Weights of a small mixture-of-experts language model, trained from scratch on English Wikipedia.
Experts: 64 experts in each of 10 layers, 4 picks a token.
Training: a variant of SOAP for the experts, 7865 steps.
Below are experts of layer 5 (counted from 0) of a mixture-of-experts language model. Rows are named router (the router's row for the expert), gate (a neuron's input weights, with its number), up (a neuron's input weights, with its number) and show model dimensions 64-127. Each number is 128 + 32 x the weight over its row's rms, rounded and kept within 0 to 255. Numbers have three digits each.
After each expert's rows: a language model's description of what the expert responds to. This comes from a sample of Wikipedia text that the model never trained on.

# expert 4
router:104152097190114198104114093106140110088071129097121154096144133105089124178134123226174144110140088159094088141123140154113176110201136194152148155232130176109118142122145116138095132112115151
gate0:125153114129075133095131184104166112137071109115139133106134132128128161188149067161118108123141158101111078092105174138123184145133130173153104142097136135092115123128099134137116132137147130
up0:096136158143100231088156121115168158135133216131087188113114124119099137204130086207126178115075105129114090138095135147147114118087162136104131118126150135077079112092137148178118118097104088
gate1:157120128111132128140144146131135140128136101132164148084119128144144064164122125095124130101133098125125121171112124186159182139244059154148127165184165156125151101103104108104144182099126115
up1:131163128128172122113133120159162102103145130146134137141091091151150089113100076155122150092112092117126103137121104183144150145232117141158122180140142133112167108070096098070106179155168102
gate2:126151095111168098113104095134101100081113111055101187105113174127068121183124168112117202158135058173153066132118100112156114135133125170091140168110137134128144176139093130118123096110121077
up2:066157113114123115160125122090155112130133149109124155119134134131171120108170118160079155122124137165217081106111115090130119158127104114133187053148156103148120179242155144117167112129094108
gate3:108138147102070208118158130124134165081093139130144138118102071152115195109083184119122116189144158116141112078083089130102122126140144199169117126144151122141083170112177144100148079106087166
up3:095164160161126118092117058137165117100157164148127110091130158183121156110120138142134086107162092134164094130123091143144116148172181171179079189098161136100156158059085142120124088130113126
gate4:165139065144119103093071185078117186109074182093140109077181140069105152143139118171106095175147134085134060163160200116140087084142107131122123115134153150220151126139150144191110165116171151
up4:124158126189168128119062121139112141132180136107112124090088147152071179116133095116123136145082139158144099100137162102152104052097080174093158191126179199157125111106120097113107113132076143
gate5:073149119159145146126148092146092114093103106073084093099116132132094126185206071133173096106131091084115134159101127095117157109111143104118114159115081085149110120132098110111074143176118096
up5:109128111173154096086169058103107168087123103091131133105149132168093108133208076161159111096125090084087098160116128103137119154160142154154142187103121123189092133096067119113087141169091089
gate6:155161133152121182166099125135106179088022171114104120094102156121062098120152170122180164090111071116128056151082160093123173134151088145135129188133128180145103140128143160159145146095144132
up6:169125136135130200168110124132095164097083148118087106146132164091053117158204187128204175066122062147143079162156120104136132149122123132112126228161115174177095146126119165191134141092101102
gate7:127153212120129155108152125098098112169077171072129172146201127153116133121115180199136076092149142109154076146131059109157109090104136121171117132152170116114188126148149138105081097052105078
up7:119125174119071139086096114100120143140056178084168166137160142140115152119120202173163138112160069131124116150095121158134117103144147080156100174188143139131171127122178150135143132110161084
gate8:115076060151109148170123152120106128122166140102158103160104141160164147138168042136195068100154123170076125098100114085114079174117088127149155088157124191145089131123158131122110219120151102
up8:155121145147149112188131072151116109150158119129065168110163161107089120102108186043145128135109099106111059152117150155144073106097205099127129122134146146094118121135137101115119119152200123
gate9:093150108159165122101117096088160084049182097041186085148124116112171142153081147100098139103135136104128125133110103101226161078154124161138108146145135135145120101144148132110140125135074096
up9:073117132131145178101118141105146094031149085066146132132104124110139156147135129078114205099117090130118098132088114076154121046102127156096068103155141148132090116138138067139094133120091167
gate10:139219099169129162166105089100079114121134100130153141151146082161139112101150134133087108119163089110050126136122162176189149103129174180116160083154114113131089092174111151161165118086133106
up10:142180150138147169168100119107073130138166146164171104163117074165105110090151122158114075137144087119058136141146169146158164138180108184129151130129124136130098103202112097125130102098130118
gate11:148145131123120147109124092138103116116147157128124095169126178181157154100079132095122161106133167157142098107160118098103145186188088159158096090073169137158155188169075176065160121162106150
up11:114136171060111110137127069131220152054133189157135133171076124144147136083106158137160099181109187150169087135084100145056145140139104124147130071134188121126152104145160135090110140118071125
gate12:114227144155137168163110140120220035097125108127136130124136114054170114122077099171125120133114182092133088147162146150108083115161105164126138112181081142135134137051110143148132099154143203
up12:084076178097151129040144076090094145145089104179146097120131096164122105092120135133152163128160117110099122122136155177077158132124184100097119141060098091133142167168137099113123195153176108
gate13:120195139142119124094044136117179093139133139095180166134166162113132134149097063161143123117152069104156148141122162145102116183117139112170117115144112132158072163118164176130099088096129097
up13:161106110137147134103093055118104119116162113090110122153142114209120129127114085073084136082154174094112113194092136133154165095174137106157132095206107165143109188171173111127113079112079130
gate14:135093072142135108136160112097126120157094100136160084144122088118100067172122111160156140155102114195078117106092144146097102152208117116153137132157189105150088153123095069132147111130142110
up14:130133131177153136105085082146136119133090087142141050163114108111173101110138138122067114157158124199119079131131137183195121079179100136120137114162179111132155120111134124104206053136135147
gate15:105150156168178157119151166120121185079060116064128098099129067124120151141117088109146148162139093192122115161108123107161153135130167165135130138115159187124152072087122098096109111144077191
up15:132186151118203147148155147107072131111085128090137117116159101104163131120113145135151122131114119189085106180114105119175110094136176130142105126146182150086150064098109076096105109134068156
It responds to: Articles before technical content. Articles, prepositions and connectives such as the, a, with, where, using in technical, mathematical and engineering explanations, often before LaTeX or formulas.

# expert 44
router:114123141172104124168161094116151119125093089081093144102076107182124144167167138111170131155148140106106118162152159144091142155114123159081157158123098138095115158143123165141119109126164129
gate0:170148180105157100182134095129139143102121082128133131103145123114162181156113126112128119093130133153173100119161113103065104057057115095122126123102131114138136154098127087112154118081069150
up0:067102135153123147121140148127158114141090161063107160141146154184097111151136110090028116095102117140158130116116080131084103108112180166130160114091113145138107100179097130080153075061127111
gate1:106088101119070130123103122095124110105079067111141115157096128100138129084121105142162138136109096094055118157084137182161099141136122119165082130163111146159106152121139098154152120092076097
up1:077177135067120087147130174131112184058048129132107160120119144122185085113137153138104144109115150221160126136139118136118180087092126072129127139117150107146142134139193162118124195143099139
gate2:131152139153119160111099142076132109093106126098142147110143165159097075128136123139121155100049159119080146185102127180131100100090157197139227100106113119087111098113121143147153133171152080
up2:109110102116129180114085148089091099161067117079078117099155110162097109140133196117161120067109129099112119171157130132118095087078120098144164120091093111063165157145071112139122160115115106
gate3:157149118055068101125136141131096118146133139115082132139153154176165087117111155143142142131129111153117122089167152110077151186123148155068176100178181168058129179103139062175128093136119110
up3:092166111115131149102130094073145108151151132142142138109076158137128153129093141128113076128134098168071097183141167047137098133136171159107105094132119094086110141162098107176104142078145186
gate4:155108201163083107148143236152128121165144113105145118121074109125043140108106175162113161117048115143128166109121100125158124119150111159132128134158091154164106155082112188121149132136150129
up4:132209182063186181122119139097087123118081141133071116135126111123173119126179112132167116174128108139091100133086079083122158119111150087209132083131076151142133073132130095090149147093085144
gate5:131109125133103160141143157112160053093145107072111104135119071131120109126122126183124141147169166133121151124112090131148139042201126163150123203069140163147120080131184149103132110170163079
up5:101164165101111072138111105124118208159117149197123081161129174095142166100172150085099130079075086128058193085135120165108147147144131126124126097139183134102119133091167115111105162147153142
gate6:062155112095163139142133156083149108149131144122130082111068172113091163163120134067130137139126148095138102176133171116139149132126140139108125115077179124142138165151112163106116104147106154
up6:104094125159139131095133127143149130167091117081081145146031130137124146122086138050139116121124167122107154156140150138125173119113177150094122092109117126125192142143077116114115087143126142
gate7:087089082126096141099158071116096107096142042121132129148122154155162091094115082081151123120147134080112174125177120139215143111062088163098121119144130143103082140126117166173149096105148145
up7:146151187089165135108161158040141131164076122136126046153158145101123062147114166089169114100134152108180140144099033130181108151141083159115119124110153053110167101113110099063095108116099138
gate8:164096165134144128127185094129146130122092110174138167140123103115118120208126165113120163160151128154084071061136139167110178191106108111147146098103135131076114105080154215182127132141058142
up8:154125162108087144133185066173170089126140129124142100116125131148122106054150137109085182149156141147160105118132157095143119194101107093063115099111123123139095100147207113119203131122129052
gate9:140087127120130102123170097143099109052095104134134111080172081119128081168087144131129177117086050207094164144137135156100147155195182196181134134123160123104173130197133152149138168063120133
up9:117171145115137156151080135135113132134124126139084117153156157097099195116127150125084124076102085137163080121092208155136132045142113101109127113144120174105140107143127184105074118118117121
gate10:083106156178098181108153133126096129116130089160110127127134144080105117168156134056170118123119135098172114098170135103132160137137134145085128117158149135128117090101137166177163097143141147
up10:155125125127048043136134107147098153144209163059166108142122119131114115131134067128161168151133117116084135072116168082099046154097116185130111157120145147127121114123102138137106143099143063
gate11:173159139099090093141186118134090145070148169147106136127129178184159147170129117086154133110125094111150130146204168159102158118159105138119198149102093036114172118124135154139047121160183097
up11:112094188208113113076092121108166109105121134116120138124131134106125068168169103147094125149130150157137107091069092120141134165095109125114097133164192149074119206152122109159147137087088166
gate12:134125106144126165077072138120200116142177173085093099153128149085096117141165142126148124104148133111099080153146097122142108123101176177133162088174091061127152112167135146175090194085103196
up12:132152166202090117173133149128152084091096140143084074121165164157134129111069142107126130119092140196133185119154170127076150121184128130103099169122143157115074102151113097153097096103158161
gate13:175102125112121088156128107150115124135065157077182130096110140185172085090148135208098124160133122149186104053130036206086127133142116118144132115158126089128078080108124173120100134141116089
up13:075104088112102155133149173144131132119092133129071145130114137076094147149122156077094096174146162112177101127118138118108138145110111118134155126118137196102117068120123134142153124106068182
gate14:096154130072158181192144148118109159122100053123201111152094170119125104125147105139131146097188115160108104172135106149137177102138113133082142097093090093123144211098118131119141173148144179
up14:118096159090114127137132124165159181122208130065153085109095142125137164200117124200176124081154167131137109155142118131081080084122145144145150135118080110164084172121122151075130085161138129
gate15:164184126127107107086120142139125088092139079132174124097108144132153092118123114146094113175129090102104177129104156118123133161111133118196150089131145183160141173086122154151115099112155113
up15:092095131141124098101094162092104098171148152162107092145166066192095132099092151130127192154141161102170097108186114070127156135095108140197076177155143180191167131072094098165118095132099170
It responds to: Slavic and Eastern European names. Letters and pieces of Eastern European and Cyrillic names, such as Timi-ș-oara, Franti-š-ek, and name starts Iv, Mik, Ale, often in tables.

# expert 52
router:063231105163138151112128097100150091107153144126084073145099206145148069161124136165142104133132142147132121125131101128099147136121161159112139143208118159144194147186165097180074128127180107
gate0:071108122066140103115132093102137070128119172084114096137107132145084137104171178158145103201137138097118079090094135130129138112121119191135153162093102140187146142110141107132120129126172103
up0:171174117152167086156149111182086149196133106148178121096131180161107130085167123134182114129100162079199116101095098177139111124171029151048123132091094129173123119152140093122158111110116141
gate1:135078144128166143112205110049120110099141158129105146159096141079114124162175135136099133169143121092104154151082130135139153060191056145161104118158095125102101167103152090147097110152134132
up1:123094117192062114115090143103097098113110137065115146163042110101080199122144142143121124127110084122124139067138113089119156114116132179120133147157119095210219152148097092141073060125118078
gate2:112173134133146032160094097109107157097117096148072082108186174126191153096128151143160163118102161079143109103115152085144182170118137137131131154159133128140102111176117178099116133172115064
up2:134106106101122146081102125125166080102185130128079117097069136160082091166098094127154122129099075121179131085075125158103121149124129145117106109018116083156189140129132109111060106150098105
gate3:150164129144176140113227141104171147159115106094125166131120134127159156118160100090131096178134209098122090183155066110095097117127171088136091086181139156126111121118161132121133138111101172
up3:145178159112157111095158147154119177144154124119098139159166124140153055122142103146155134142107183126130105138204118160123098159175111117130142113158155149120107131140144136145131097127119142
gate4:118130107103090158087126114139170099118124084100106061150116129116139105131113160075161119085099088129070122191154131118069146100065192179142161116108121154057114138178130058136155104105094118
up4:115089166134094098101118091158185146086118141094078096191157067119172079125129128105072156118150117136113114207140090168129127143108188138158111174129109163080142095112111099148131170143132101
gate5:096200115108155134057143081108158150164141157113134149152164158125110086103118127103152150158154152123222062131103114220138227100170156146130118145119220121167141148130163118126135135096116148
up5:148128134138150139115144127150120113136114125138097091129168180079130065097155162157140180165107196070141108155091136108062154108165168098122130163133203100157133147174126214132077146091138140
gate6:110144112174080132112212114109095104096105110147129158140142145156155160076155100087114113051147158140138151162153141128098103149103089168130160130123107118153182163134163130140164132146179152
up6:117109100208111178130100101177088128138112160181196161124199169080084148161167129140165127109198140130131137137096155056124206107091170115159146144060127139165116183125138062140141098105122193
gate7:096136092168123168096171178153122122112163143161114184136054192067118118142111066139199129131161143133151087168156053148176123105096173110118098089167122175123137110122131122066096120098148125
up7:089122132137151132147144127108111102175161114161123087084123173133097153093176086125151077118142095099161145125177121125168125119056129122111152096166130147133171103123161043109081115120092144
gate8:125093135147134082153078081095176151152150112136104125083113177160169134159150121094143155125172120139134108093121108134147157160111169114117134189134135197123129170137137147092080164165155071
up8:122161112173133134137110091114113119097135110145114171070122163134109135113139090112132143108150094124119129132103129082122183123168146171194145147166136152139177122174112082114094195103146115
gate9:165126147178134131132158015122125130104124141135152075123157166125129068140150135079057129168155134147128082136160111101141146170122100166125143106149145104140180136195148103131133178149118176
up9:150119185164146155138125074139141145063082148197188071153108172140099151113116097105083111181135113164143042161144060078110140155135077134151144120104127143087218139162156132133160186111095137
gate10:057154117140103122167121155150132151097112104046098149134130123124177148177139109127128109108069146131117120100110093165083144119169135105108066168085146121104098131183180140142085132129195160
up10:130085169133125070157109114161103114141128055081126140168167187113094121075120144101127146160202112151162097177121083126189150163100125139075146099127114139105130131071091063113222117174111114
gate11:144102169173136146153167094094102115096119145117205090084117163122141076131124165161096166155191114116125131180125103129141120062140064125170087116125104178157136169125147107159159152118143202
up11:123152103071162128131169139134120143135091095062136169145093166134150126128209177140105121095156116126124140088092070151095120094152163149216122108071055151134142105124136124145126094150166112
gate12:120189087084133081196138153141164095138159122137125059094143153115153133172165140140137100107121146083083119138131136226103102113067095102151138140141158137131083123141117109161131135202097103
up12:110096151168124101124172084174113164119128100119128149170115120132107086147029162091144203189148186092117114108128150084172157104108139072083116124113123144085162106146167107093101102109089154
gate13:162113171150121172098093092050113140095186187122082152177121103089148175169175132128141179112166161075130142110113090085114100076122131129186107142126126112153110184173176109106099093108115112
up13:179113163137115154100101136091152096086146147096085171150140112084136163162153112122141133115163105138086130149129105108140177109144209149171119129116102145159078136124168098164088072142092106
gate14:100187200154138117077152086055102104141179207133106111140043135157081154120119102171103152114045197097157153153096192128123081117156093130145154169067166120107134084129139098184059121129107164
up14:149077079110058133121160119163131114086076053132091145128188117169163063138128125041160149136146075146051113102193057115129171165130135109074063087190110123166163145084145185101173170069099136
gate15:092090117135102162111121166099176150140125161114143153125136139142118143048104165141091070140086131091133178143130072136129124139074143120140150120111168133106130152130138139127163085110101172
up15:112145102154104171139145100149156156102172161181147184113079132153059186140131153176156058187173158121164130123099156164145067101091122109184102111170129164145155159128163138112062137102107175
It responds to: Definitional place descriptions. Words in opening definitions of places or species: is a township, species of sea snail, located in, plus coordinate numbers.

# expert 50
router:138113128165123129171139109134156132136095120052105094132112078157141120172157170176127107154146094148158089098113128150048125099153127173091181174170114135122106113151153106112096109082128128
gate0:121094132146092147058127128152116082131097158125171090180158171125127142093107127159127142166142115119159078165152110130114119129166154171142174178108098111141169117109103099121117064098098137
up0:171095161125102153063121164113149130123175124092132057145172111172159123105084142167140165174123070184120028108171098116106135123149149152178150119173188098190110109129176121115105072098148143
gate1:197124146114185160138096094093168180124099140115040172108142104129119172134214171172115083170172185065154119153149087114132066094116160100105156108129114175148175162142179143158131152112121147
up1:077131119149106107117143166137098126113119099163210115177123187099152092151096066095180163141091160156081142070082095128164154143144120122169087103149079150115068145119062166062137088111128092
gate2:035157109154110119071165138106126138133089169110152134130128174128137148168116164114117161182153173104110115114104162132151111077076083146168161078112120184059147090103193140171100092146137083
up2:146132117116148127140145079165213171141177181128102125154119098104181190145130146071101085113189108072177142119068069146108135159079185082076123148106104114129081102150133053116101076102077122
gate3:116121100124163139124121190104108137103116179043128141150092100144115124174144166100106152135113144126108134090100107123120099094157182137172155142130137145151100117128147093163147064109096138
up3:131139129154092135083117105151130125135105138136179089122089157153164155097163164152156101071177154150136132115122127162107135131105079099076061124100122105149107147120112138088199125143135183
gate4:122133168097117147180071134060083128123172108158177120158162074133113101141094094122107163061117103125178101152144140108106133082110111139120139126159165184102108091114108138073196132127114143
up4:193162163118141122094090070138159166153151114163063099134096120155137103099102129118107096107138121151082162090166128129098145153094080133145158076183092104120111077128115117140110136073125165
gate5:136080133180140167143154133191166146141169073165115115108114113125124157181101084116117110108117119158098108121150105088119142139087143185134216169093171139139127128145130073142154143117226148
up5:182152121105108107093076147059078105129103152053136156140139129129170180117158166136130177089138095073107191168141114164110115118143091077132079149123119103119104126112119168128119102092068144
gate6:149122132095138116075123167123137100105123134063146140158102090098133189147138088148130095188077141104100144143133137068053097167178131137081143119143111173147121180089113123073123126145132104
up6:172074078117120158094157145115134160090131133133046104136111140109111161150161103157121188173191166116086112145156138073059127150197158147114131130101103144124125157138175196141182156133081147
gate7:141120189175143135153154184113166128090139224116112113085161130159103149143144144098131156104139190144118080121132062126127126105096090156198096132093117142134113146151155151176093136091118100
up7:124158086168118125135151139162096101162139063181159093136155137111161093123079123157111098131145114051087121146152177157137118172124118129089132106116116135125115140089097087107126123153075148
gate8:069153098143138141096136179116089108171071142097141108097062094176139145125161118179153124130067112147142103167101137185088165110194149173100139141131186090158072097115089144107143190137078172
up8:112134119141141108136101159100090156117103061162144128141131124183133130093140118102113102128082152113089132149093132150158118111192115129161200085098172136122123098155140078129129154140095103
gate9:124089127139079107148089137139126163100088173182145088142102117083066099170089103074159170148081162108095118103111157123174142077122101130068123143168122142187091110126097097158114142091175128
up9:095100138131113078180106126109121157039076163097101082101187120148107114146065074093117118115082125175102100164104167151118189106091104140093160207204152117137088105154052147167154158039169165
gate10:124144158092135078127132164153115163185055168057050063136136184118088120175131083186133099103143107105173042149089167114117118098098117155116120104118147079136123144140063156146173133151092080
up10:115090176135105099136154195116156139097144144132139111132135098161181097121108158076152097149145166157128118120102131117092159099087144119204098120141092114077063167095129141111175163132161149
gate11:148094150107091176117117135082144066135150102169073085202129065113089111120149178120200140097073132159119155119159167168101120157104133186185113142141105107154143203127107082132088151136120094
up11:110119110123131167138088114177063085110118129100124097108098122144119139090158057126143122116177158092171122097082150223133027129078134142170130120143135114123173162133091113069168100136149173
gate12:103162191150162160159128106140144112151173139076163118145080104096151143095173108118078141183150184157129112156075104157111096107123126159146128163112088131173199129109121119104199098138126192
up12:155119132152181022136134100122133156105104147118084128081124167122115164129132156137166033161131136091137143167154170153147055107172191147171083186149187168130121098146138112094137126111103122
gate13:112228150072122178087115107131168159177121160171125040131144103126105093112129131137151111121082082129162137189151157123098114145147150162165109160182112066075125114093123140143166133079111163
up13:189138142073098112136079116132191091107059147102088110186098119121116119152125172085108135103100165115122118116082106137150105197052141172077102133119110083104126120127143114159081173103082110
gate14:137112088232129115197106189181101131182133165104093106124133148058158126101144117141100071117152111113122097153127078117082083108178142114132183142170107156178093080144178100114155157125095120
up14:135164091146102143174061118158159185161135050118092145149161160186164091109101123176077141105118098154110092146122150091150193145112130124083132190149142130146105102149142154152171109125137134
gate15:175104164135107109145115104143090112167146081160105138196200124085135080224132124129107090148108112119096098113180147145097070135101106088132140156109102131119127128136121077086116117114133160
up15:096170126184140147110088152130148054186085148114114118160094121132141109153101112131149138149178118128104156099096141158130096143179138103157131119056154173127114093195145137135147066136099113
It responds to: Japanese and East Asian names. Syllable pieces of Japanese and Chinese names and places, such as Toshi-hi-ro, Fujin-omi-ya, Toshi-ma, plus the words Japan, China, Tokyo.

# expert 63
router:146138139141134118131125111153135094135115152090131123100116123124120112151121137116105090182200137107137101100150119080056133112112107118122139187132140113145128194164133121136108116080153105
gate0:099092119112055152132126083191121208145186096105123053088106121068116091163164079199142110136128103101171090069177133097139179121115099183145122146130129052122104172130171166119131129127095133
up0:096166144151121112084108158142106133206158087047113128113116154125161056121126114128106040178159122152172046072092097179131132113070142146087155158118134086086149153148116176132148076158143104
gate1:135106091137091105148104124122130164115099087102102088111111137141121136107149140056163143111150141155114133117107111102119159134151214110066132120114141040144092165087095119171095153140165076
up1:143073131104137151097075118169079161057159138144116147095133194108140042139113160110120165134143134126103071055117154167175134184122125094147114109113085161144165181105139162077135121157148118
gate2:170108155113102128125152127101126156099123095197091105159138121116182090063132105158108101129093127121136085081094152102076103154173163051119083208107121127154063145102088114139111097114060134
up2:156128107166202143173181110126183097061122166177105148088186113128097148140120152105161125178122105148117066155089100113168204100095153045118151065056086151218147127154121078191107096160139114
gate3:114140138128137178119107118095132213136170106100115151090090152093155106180148084034145124106162085141151119095105118119130118066119095157173149119149131132103206102095128110146112144088150046
up3:176135151139138088129160170104196132107072156167129150158184060165083115160137138129149132125124105122115146164101077123175136145141059143137178134153118099079141122118140160117151097037185131
gate4:161119157121124131140165093118114146124148146100053158102078116118113113120131117146141133132169148099139059069136136148152147106146132194069064048149119180171089137133120049199091131129099173
up4:154134121117160063120121183151111111120131142138136168166090087106139181141084128086145159078171108180098194164157120121163155072061168104161157194139100111099122096193158121127166136113162061
gate5:107145126114081191111057119155088093110120082069172197088130121120153118171114130155096124132119065163047037114115129064160147184116115144142114132092113157162133164098137105113105104060118109
up5:145155123143125131160105176108083104164156110136125119109166097090118178180121108157112116114113170115119143088148106095103078105105110167074110150112128125128149110090082156105158140135155076
gate6:142189151193171149116118129166085115140101109136068144154088112118128182161166042160074115159135091168155127060131115169089129208139091074108093156136132119117105187137130116117123116096138117
up6:129145086127130102146058169129170145140092144149105165109091158161157077113140212113092080162144143113155113081188119102162133186151124110117130156115109167196133093191127119142164202102093130
gate7:136140071097106120146091113171138161096123132087138092113122131149132052144138126170131151115130134104128176136148116157100090120141143131146155154175074142134156159121184152185126157182166102
up7:132127137062176176136146143184153092099083149096152126178119115172089113214081171131165234120119146098070170094111114125119121148129147090168165150139086179094115183143123140115190170170169122
gate8:124112168157163105093116154112136132141102161105098099104103131157128160091129174136078138072099159164150074082143159135110139077117176139113103126130163133127110186081124115105127100210153122
up8:132117116113098082042142157134121114129131109159096134155132102110154073067234125167093141134135124130129086094123156111135135143123153110088054148114198103140171167125169131127165187133143097
gate9:153152086162189129114100061138143124138191140132093157105110085135153118149117170124108179145190132137140113096083160163143101155129142178170154151104118101147142154142137144117149138159132141
up9:089123173113159138101070152145119168146131074114150125083137172209186124142127112104081090124096156149142072118116105061121178088149178093148152095060091115160096124120108097112149073106135111
gate10:089065090109090137110169159137142079186128130120129171114090147141068128130132080087134163132154088166133148117126171113160138168126086092170147136180053153116145145117077117143121088110131088
up10:144106163164083096111098163105139165130090091103146128185182143153141123120166093112064065131103056090129128168157092134093124108148148090140094175156078105084117107177122115119109075140118096
gate11:120142108140097118184075123093153154200164120106076138116125163182078153111128156125093175175137048135112145123093155114089100083114085146112128141139118140141112156113124102175115120107143134
up11:076096099198133099125163092080132179164145091093127105090168114127110116150117161106078145148157167131134144119087103108083119119104091128066121121111078212198113136113081119166149219118145107
gate12:114122143091163149180145093151138129152171122111138126122173100081143137138069141167146093110138105085052111147141133068091120062176195098072121159171138123087073160147115113169133178192117108
up12:157117167101062196174129195082131102156114094143126120141059154147137188120129120097184169167175170156138146090151144161152135155107147154156152123058155069085111113113154067083148123175180195
gate13:155166135138106121129118110192122150151159141093128108107159168138096079080134129081079145118153118121169126101108086170110114173090077117091124096080159127192142123112173144102112135135177102
up13:100091133141152128129101135047069094046170115171128172116106152134128104123105117118133114103147160145083074129085139086104118135158121146144067167122095168144179130141093129155126151110080169
gate14:166081096128170144082182091099092046186135143066137128073117124112108126122136156128128136113120188157096089081121087121104092096125099147123068100136154122121159150119168171148198108159114185
up14:151101124117138079097136119105088115176070166151202138110156138100152147136146140108130069129066126152156081097158101109112118081085141154093127122158147076129147168117184129127193140162126112
gate15:149106138122174110113131060148091126087078141118168082170103140160133119135163174172101124105188114181162101140125149140144171161117145076134127109110157117096065132199151089196156104154158129
up15:139115153096149069126136072135106115067110142099128072123092144158114145168163105162161183129143095084082094092155124168122156127059133160143092149159167139108071120109111111149132134128138079
It responds to: Suffix pieces after stems. Suffix pieces completing words after -ti, -na, -si stems, such as incubati-on, reorgani-sa-tion, exclusi-vel-y, Archiba-ld.

# expert 13
router:108139107171128182122141113100146070101111099137129178051100134158085116166120108157165066122126137132127110181183150142133171126131086152137157125206096178109145112151123129105102140169168143
gate0:112086117130120180124199156128120103089108117135120156136064197150083127123173136098111095124105144088128139117148168188132129119093142169128101200158152136081158161158153155128150110148152121
up0:148101111109165169154152095116146116151145135100113113119165162160167122140087150173153119122112065153174120127155138088170144133108125136158105126109116131066130126154119154144187090081153114
gate1:137104168161102136096120090140142114125062100099087157109160187139108173108146118122139138163103167109140193152102095165088133175154180109164105168157180135155111097055127076143095092090160122
up1:088109082109128117147123118075093200164124140107114148094154171066159134148103165104135083107147113143127088113167067099165107086115119094111158151118033130176142127200108111115161152132136147
gate2:123136094097175141079101156112109182091203086135128135159118146108133157166147140152106233160172129135152119192173131121133080151100098178104140113157112161124102134161159142085132095129116128
up2:134160166169012135137141145153103153123087165237127145092152110185095105118140188148150050085099112168140183101102108099133145180068159159164134168106138132050152092163079135198088117119191129
gate3:135113108163147138131182163064135061102166162109078133078129152126148120117156090102176108132129104143108109186102140134119139127157175185142091085137137108133168079098105085101132137130129118
up3:157118080123132119176178153078093154103157138097059127109095114167132151141124109152156150115169102139108125144181085113091085125137136139124096144091125107062188095147111128106122111141130181
gate4:070107047145054107158097155207099140133161129095145160085125152102199112138157092156100099195060163138155106137094141141192133147051111145066140121108084082175135083138149092111115171094157148
up4:135103160180175149108125148053133131137103144192173097154109091118158114170116152079119115134185078087160165145100142144084114109121119142155152150059126079120116174090119136194143064222119122
gate5:132119095157063174186179154115164096089094120127137137098088177091136154136135098109141077103103111136133186084158129074138135131101110097146113134161156130151162135088069096124084114073134107
up5:087126190139116073104123119159095161123140121169069107070169136186139182127150135144121149144154134133163052147096184118110151109132121136116131161141110165127105126122129086088148160155127131
gate6:149125075176125144115129171127125120154153129181150179091150089180075108125107079140167038117121154115113146165070109103069126102112097147122179140117058132134111151114143134099115161181133164
up6:098113121118102126142120158109139125091110132120185163170137107181094140184114080084156123127095114120143108153047149081106115093133121163127088171121127178100143101080109103113114105131164214
gate7:156181049139162106110151180124177074176142133205113104100110145142081125160127114153082142183065124106063125128151140161116152076086118137106132176078145164099106108084149095109125142089144100
up7:125091081102157132095096179092155197110131110137168108174102204055123156144100126132140144127176124161184138144144162104082111133137149163127144131150132112099143129143198157121113057102068160
gate8:164091129161132081109136177099103124107085078094121120081118097147058114162174156147188130158129102148154141091162150080205109129119126044136164106209073142124124125169163131064176133140133154
up8:112134058133163166111092171188143126035127118164175158137120141103109090099109103144169128160120144137148112104105078157133096109120132092133107195134065133183111198119122126173142092093103122
gate9:152085127137106097136156144139187153111183150120123121121130202108100086120140099175129206144160151104160125141134183164126162136121087120145067114129129155124140148119147137087098153122128167
up9:141127092158160177114165127136115134084109072103069155128111129163100108154103141067137132106134093121092153191133169086059102076164139128160174117097089118179115095065148097185090130051133149
gate10:133132091166139156086073107077120115168137084152090151078152078167122114039137143109159077117098146134148212185087178113142106140078153141111098114198136133082141142149115166088113154143158082
up10:109081112171135131124089057157105099101163117087089097094107153105142117115178163136097147093142084137150100091089143200146126136102148099161130114140122151152124221145186152105168158092142124
gate11:139214066083099130131147157109118129120109200183164176148049177131170133130143135139138093126152112097133147136092158178111088132164108100137185123160138107132099121056095121088145107086144124
up11:096115165085104074120152182156101193143125102162109160145112173146191162157120175109068102169127191124186157112135136124112128114078063086175125124097129113090136154140122137133122106138140114
gate12:083122122090089178060098170148069152120162069135121106149091119111102119110118103156138099094146160113118133146125168161124136169135096115130124155186158141139137171120104108152064121132137141
up12:162183149073145174133121135112217101114147192138079096128152084166075125120157088183093133133106160159140140168128138164118121142114165140105127072110090097134165117145137169111115158155117070
gate13:065124132142183190166196089141139064167101084174139138091077135149105116110138118089144073131191098137093088123139233073118140151172120130126142138126121181092096123122161133127116131158114139
up13:157060130171211072160147108144133124118130100129094116080106161125119111123160153108120086077122117119134110111124128122100121148139075162155143174140094157084061129107117116122120115150173125
gate14:149131131112133163139072117097099142098159177080111100107128088090126118168097119130146173082154166158166149110159123075180141165119100129130131172112101139072087114152111117158145157148130118
up14:135129162058160129090123131093107132137125175088079125163134117106118192143053139147092104126167105137141109156149157086169153135085135072096137163148131135122111093124086161140086184116136103
gate15:135233110078144082129111117112128193103153096147094186091105095130120146105166115131142086179152139133157087087179128104109142107144113166163134115124127115083128139106115123124139154125162179
up15:107230126094177145106121138124163177138176111153119206102087117081036124131151146105141096148105165174145068104134181102111123111118121131156137122141159126112117140136111123109167131114183130
It responds to: Capital letters in acronyms. Single capital letters or pieces inside acronyms and code names, e.g. SMAR-T, RM-NZ, VV-S, JPL, MPC, FRA.